Below are experts of layer 5 (counted from 0) of a mixture-of-experts language model. Rows are named router (the router's row for the expert), gate (a neuron's input weights, with its number), up (a neuron's input weights, with its number) and show model dimensions 0-255. Each number is 128 + 32 x the weight over its row's rms, rounded and kept within 0 to 255. Numbers have three digits each.
After each expert's rows: a language model's description of what the expert responds to. This comes from a sample of Wikipedia text that the model never trained on.

# expert 15
router:107143139112146100120133114123125132156041111127156145145163069107119137145195117113215104138164124098084098120178138087171180181164122169068126101206117125077093094112146161175067140185084105108157138078095134130150103116079098129134189054109114174136124148122114156126089121063168159152104125136129114179140088139138162089135069152154134171094147101113142101124097070189117108125084132094148099106142071097129132175112108107086073127153200129117108107139143108118140144158100158201121146147178150151079151108141136111136163104076146130068072163158161120143150145141146127136143104160083165160099139128132155125125124065125125186102160175099143141148039102131099130109168101118092124115110151172184135158146181188059144137171154149118153133113158140060139094110130097
gate1:223108181124144141107169134115078152155058115134174170133148121092146134131100155087156110070163198098105160110138098110127145179139136092095188101088177143114130189148234089111140085173111033139162099139112098158107147150112118148111115103143074150145098091141088119081111177124142190193132139064186124160109146156108107142129155102150124136156195101117162126114131087130078104091167162091068122126164082120099138176118115105138094144149157113091146106113090196083134132103097115139171128113081197120120169088141068151158182092114122154114124116156129140158137151128131129133163127116161144165143091151124133180127171118162155145123189123107087195072155056123128086117124133163066109129133108142175119212116120150161097132097102138091140153115141118117130127096130134
up1:048124128144136169116113144101151096079131135182130095082133181167136115164096122095143122135060117108140115154169160113137124103101108156151078095150098179102148080164088159111136162106117161170135167127091145051110029115134163072222137086118138107133111151129162111146116075138172039092107147119080113111133122132104149134133120140157086068131108142086083135139186110152175144106114161142154109126135076162122162108093171089109112128138094126124077084113172074111129128159121102149117123103159147129106136177113121147105045138157129172150140143085170119112200148122073110173139149084127161082078121151147164098109117164129099089152123103158169143226115153127136132142080145144118187150125123101081123129158141104140123136152225170202133117184172148116121110080148136
Latinate word stems

# expert 11
router:136139059084131189131105192137110107117117141174121168099143122173087093097117101117086120143139147086125147110108125139117127173169134118199130129151134167202147122095109108113138107066145087105169135157095150130125131092125162112169142101156124156123122143125159106086074174093154191149113107047165120068110127148140086165117087168123116062090148196128164038101119156090119148125121155114094128191118157112110130186183124099147139119096128175194159129095124105135168080104167161107134120126146152148170196165173162101109084131198120150105097155146104080171085152161156127146168089094104156058186151111148079099157170171202127101088144094145091098117154158173095156127125084151133114168138103146071144079179156104119166160078096150119145083121157145121151127136099129
gate1:139169135122090126118115139181152125163127076140155108125113133161107138132140109074132151112096168142135101147190124106090136135143084147090071186096166043097049174148111139116127116179145144127155137144169108072145171087167128140088106141095132130149154122138115174109136120159132079120169128162097169170204141125105105088097091116120145116104120039135115136114123116109160093187152168150130128130158128166133188156142131149065122108139081102140167182169093155066175143111137076139148155057143094135092126117094124153081133167141168152181153178111169125143169135083187100064158133186113176107164120134114185135133185108146198180080151166137127113165177110151132112110081139139140099068173148109134136101112100108198064112129135090071172163175117070171122133116125140
up1:112140115094128118107103166149151054192136123169110147148147113185107128165128095097094089112138120119118128149128145118068141141171098164086078162118159035086061160121130171124166103160116143137206180105143128103166168093145095130083119105134147091110170092093086157123144139112119138130176105125109145158143142113085115084096099128110146105116151088183140173149087113143144104172126173158108144160123132138126179131178154098093110145122088100143150128163125168082149202118108081120198169127155115128103155103102146134097131199186149167139113175147141106166191121110174075096158162202100156106171107126178158120138136081149191129098144142130098115199188108113116094133085145157161124034136176150153097134145143117194079113099140065090141140175114109189127100143127169
Colons in field labels

# expert 22
router:098123174090121110128082143147131097105177096113073150120120145158085074087037130144167155112158071122110119115084047095115129158119164197116129117088128153116124175101090107121215108099147129127143196155099127120109132088097145105092116062088132189139172186169118119113112144121096118074081056160141073137220123103105146158109061131110176149133110172162146073077144119071194140133171140145170108127136141112140164126121121117171155145123089080099120099117095069140115151122094097140183154109080141128195068111119189166100092136114084073158084188097156161162135099133109160137186126145131118136120071147145107150133106117144145132111151147176136064157128115153115109132096130159163121161120179129172124082109083127117154123096143167132113121085096152111159175152132133
gate0:168157146129146085106111080164081100129110160119137120154198125105153110022145138098106115107124090173089101060098126135111114120125173169146151154072135121105197098226164136096104139130095119182143103150140206132128086110087145144082135138141139120172149054139148118149103116127113110111090131131088156147117068129103106180166088055159096156076093110111107163128163140132203120115182152129150130125084063132089115143150157163097041131144131127092099161132097081137095132150123057147132122134117102073145152069116128217109101141164118112157097089110109132100174121097165153136090077113192159103127128137124157079136122178172144143140130133150094178128138124139129158129144134143147156153193092158158180151179119117156195099144147182113119098157102156090132097092126147
up0:086126108134076123136126140114165147128141150107115114045114134152110138160060108131124146138118132133153104185058119111129088130153133188112077159128168092138108154088111089128092152146113116111126124087128153126139146137140084113141197086104153149092152130110090119138126089044242102101101119149178135114162204162061148183131156148093144146117071138111146111131108115106135181151081168171108110158109175136106167175133065102161183160118126135088096134145154126028119171126102206122125095130111178140184128168097113059165086097107170138144112125119088108135098065159160189144154143096155088114088144123098107107102146175071151109149112113139145133106166110143159124119148155151170089100051161119152044100120145147186087130094086149162096141103138145151119099120114118
Adverb and word endings

# expert 21
router:084138110162111145108183065149148121167107077161168121111143137148146184164191044122118113139155131134172168163087191158094088168186097109100144097180143092126135101098094077088113191144151146123163119123156114074137218107081107119168193135154145085135071159131091139128125185192134075107106146089107133154096173125149083084109198135113167141108182108112141097113143163159124153125076163156172118121102153151084128143114143129133106114166085159119147094180127180123184166107120116097159109121152171079134176169126195112142132143120098146097168134132122177125109168166141111150157127144095118093177166089105174160169111102155151100118081104102158124170092089124146125095127121096173145128032127097142110104149165178108122182079105153145113188099139130078120138150122138
gate2:154126167118088146098200150091092125135169084132145131146182148128063156115116089183105127159175156125095157096046107087118112187159149128072093105120144061071135157163118129096115151117106109158089151114069095122104124126103137103092104182099141174103116194094063121152143201062090129080104076121174137142099127113123131114151096140106155161060111078134133130144136138126107092093149141101077131028144102137106121118199143136125084143091146176069175142148162129132116105105135107138138073101124127091158182076146137189173133111143134105155159187076117140125123114161097199168139126166109088156189143122140145100117138137137123138158149164076152063170135115152150121158111210122128095154079114089097103106160158107173142139094090092130137156174158131147155168140141099
up2:107103152146110145142132166120138114142148097104154139138143074121073089116080090186081180122137080120139159088103166122098110137133122079089102099093136159132151136116106091098130145118125129101213149145090083100171081157145144173125058137112169140151081146095095162142099189116126096109105146121119150101129135085154126084134161091122146140096128045131124126149153142127199134141129135119146185113135108087144052090153153133179142098080119173099203213074170156140188101159132129110165077147122097151110165090179127130146143188117104086104155133087136123099168119086110163096144093153129114143155134107158132105163148154121136098065116135128136096170174189100157176086101192118121138124085067106119128059075138126144148128045076117111164129130145061213146145136189124
Infobox list dashes

# expert 18
router:157123148092130121173129122162110122110137097102120086159133171124102178094091144088178128105103134126144150170110111089116114101091145140110112139125084149159145189123143127080113125109066137176127099124078131138129154158139087132135132110105104142116105129131130119169163090080154102132143168144112116102128182111171153130163137097107122141151192119146157117110109134145056098095137096126106078148100117147114094075129180138109186144126150118071080108108169210124096146119105147144160128079117173169102167121156094112149198126098093077112179118150121140127091127143209084061175177128157124190109109104124219148077182180096185095058081139123109188137176058091149140111111082095078111138111141171098108125136142146184146119094091146085172144108150059207145071151185090
gate2:133105135097144137147150106182158167051159155052133138125148191124125102112160109094117151150108106191135110134142137142113136082095125131136136107071106174150092109099175170103122144107143072172139121139112140149100166070183125172101082102156111154106049178138092142112196110148148129106122203145135073060094175114103123135190150138145138150151175162156165108094197151140088072107121129114125171128123181180123106117173112083101153111140128166142154131116166108080119159073157130108134162113096164162092155065125144138138099127102139089155078078106121123131162106168130088122130212075145163139153105139117169133119188094113104092095162148178064187125148150093118100126104168090093078151120140168139059143071165160157123082105105122095126161129073100157141084182121139
up2:086121082129147118080077112112062151126092122155140170130119100111149129170029122143143104124132128078146139116169118128136119106103144112143084177168175141135142151146173102149138166144119150144138106159113113152143072134056072088136135140048116148159130111145173111092112128085127199187134090124145184142198109098223110144177123170089153113136098090146159152078084102098093095130114068143047121113154146073125116136129122109163200151121125162136118189152131144156142132160079089151153127137141087109123098100112157118104132122162134109173113089112173116098074113123136126111136173155138081089051147141073079140146165139061171161146125083112149062100115123136140153043175171146160136102134121120178143158118172153130166094143181153060114106152138133086110137118103075
Inner word stems

# expert 30
router:090195187161213150080127115097150129100090088129082116093136124110128140111138081147139113158165147129082144157185097090142153131083133183091053134150141187134146146122098181163097149143092147206099111147133116135137129171148141145116132094103145090156103107115132209093156064131165199129138115156128141146155101181178164109136112158172126132137114098119145139160135084200177148090123116104084149120108084089118086085089157138121122084114132084131121133171132123155134063168119128154162179101181133093103182134100086143153194092094095183135082088132055168102094131165085153105102152096138082118144081118149129120139152123175111196127139082080164124079134164093126128107163121146094116125138174112140096106107171115154117146118139147101200184194100079087141093104109139
gate1:100121089086159134123109139134165126189074123080093074169176200142104183131123120145137126110137183124107142168100169125108088148172147135104138099181141157143105140153140179112099203168080131141159063135115144152057091137119119122173193080160117140134123172142134146167106092127163139122142104111131138111133103173150120040093119170135138188101188105151078116088139141200137150139103151104145179130107077082174103148107147121100080088122172133112078151118133169130178131086122156127096129201117172111126117131106156174130136153116117123130161187087134120139161114104124133107077170146089097111067160107140088058132127069186098153116102085122158069086119155087131073111180091097075120144168067157182112068147106157089133143142089109158126143117076141098109098168144157
up1:096076125094168155152131158105163120144135083108127146140145129116118084069116126125151066160174145104190095134088095094123119168132177111157146129179117190096153185173110154161101120094108133118159129125073088138133119183181061098105117114140135161063100131171117116062134167102093149144163104090069130087176093168142157113112126148084201178196088186142118081129122117142136106186115161129136086139148112141113171151138138109159081103123165116143116146094165098106149075145084119134084133131123173140206103179156151114105163121143072130155154125090095125107089144144114084138132104108128118189104102084162094127094111163124148108118180079161054116069134104093118140109097159178084170119128188166133122123107080189114099127199112118181101103099106147114102170135187189
Word-initial fragments

# expert 28
router:084126185107127108116098121176100101128115163129164132137058162147164085139133155142127176149138063213173089088187164184100114078120142087175127096056106139099129142126145107170106124165116151125107066191136120157158084085126137123110085138125102080150150150092173149083185139082145136138169160096100108072136105111083152150200176142081103146156127167129095137080090118115087140097156158075101107110093134119182138098072121119153128099122145091169116129157134104119053085166138134055134122181081166160143095093113089154137109089159127081140111174142082169106155121116092166155079087159207105121101116146160095122158116098103129155086099152094065150189158163131128142110119120086073087081106132103136134094144123150101119121186118117138132121161122113179082089153144154
gate1:109175134165119088134170148130118093149136128117160143149100120135133159130165093164121114181114135164147079121131149130151154107168122159135110129098057160120095227163187145156074122106069145150108174082128140135101149118128115180081107089097149135112162136089145165046108158156151139143167079060096156081117111179113149122182110134108101155112169160104122157122099110153038093095151180148108090093103118144169117126145149130078085166153141136136109196151154087074098112142081108166079133073102134162130119136150116075186155128130197134127162078105101174122153127105103138142140207196164079156121107153134115109089135104160144112105071165131165112124152101051107167095153155137215085141135149098077151158114141106180097132181129085119151133182093125101128111138152176
up1:106143092083139175125155110106143118112202127141148116119126139156130154137145077142117090131130127070137147113117091168133144155193165130094172131187100149200090102074191070143102147127063142135136123146117119153111126156123132142070140072107107127135146130163122185107138085115109065111080173060151154114085126145111115074135087138193150084144184131081138122089205095159156147138076107135092103100131155104134165147110151145082150159157117121130173125149178185137121100192175092141088104146215152106133147127113128175179155148120145194183101091149106177141106136101120112124197166162128102117144114166128167182111143158111113170115128094093135150106040179084129111057143114108120132147110155125107141166072146101093092125157048062110118121129121128131099055134150121
Numbers and quantities

# expert 25
router:135146128101125138128105207152160157105126147184154124139083175144168107137114136110157140118099169152171131132170103133151148148119137109167200173070168096140147176114143121160101101153177141071167205128108096129120170114180089108127097187160077113094144083138163126176113113126145081152151155119137102126142150106061078122097116127142172162171138096092133192144149165109140140114098153046120121103055111145163111050100092194116129104150053101146129133091062123100099126129108065143133130145132122099149137087110101123126148090111125198186159114135166182112124124060124144097107098135130106121131101149166111146105114085187125162119113112103133125115111172130097083139104169071164126079174163178135156130153077202145091060162084121181066098133161153167095117122151156
gate28:160136073063146070129115192174173090104053091129139104069126134147106123124121088095140114141159156103106123129074119161167172154129038118149153167140112112105169192154151122158097076197117127130135191108223098113081133142089083131142171125107119189105120112111124115123143115145072176143131139120138167131155132090095102140078092144126170145093119067149146171128111170089125110110164134119112148103095094110100145085136134149112085115129072125147143119111130169080137149122046164160172133079104133115072163146056179139138169101194110176147158183129105174147152083140121197170152125179161146114101084092132125122107115112139162172103163170129111140149137107153095125137084129129133180147106102123183082196135100100068124104143154159126144095103193121138099134138082104
up28:195110114113120136127122121071161108198122117115137159148063155152114112085214080131139110050144092103115163134122113144097143069141131172081085159164112106138090113128147079120178177164122159124154151100112154098104139107163073122150171149133109110087088124127067170119145160148081104144138141095101204140160157107135085145105138209111129101155118162070127074098134075025124147116097160142139081130133138164144137115155096088143114123103116158067149078187115143159171132064141078147128087068116126070121082192147154140100143106138143151154141132120158152174176158134172060117142117138158166131159085163116118146149115138082124120069085146094154123130111024150168152122136139137137168197136108106139098091108175131161075092138117139131144115118106139151092174125111102
Articles and determiners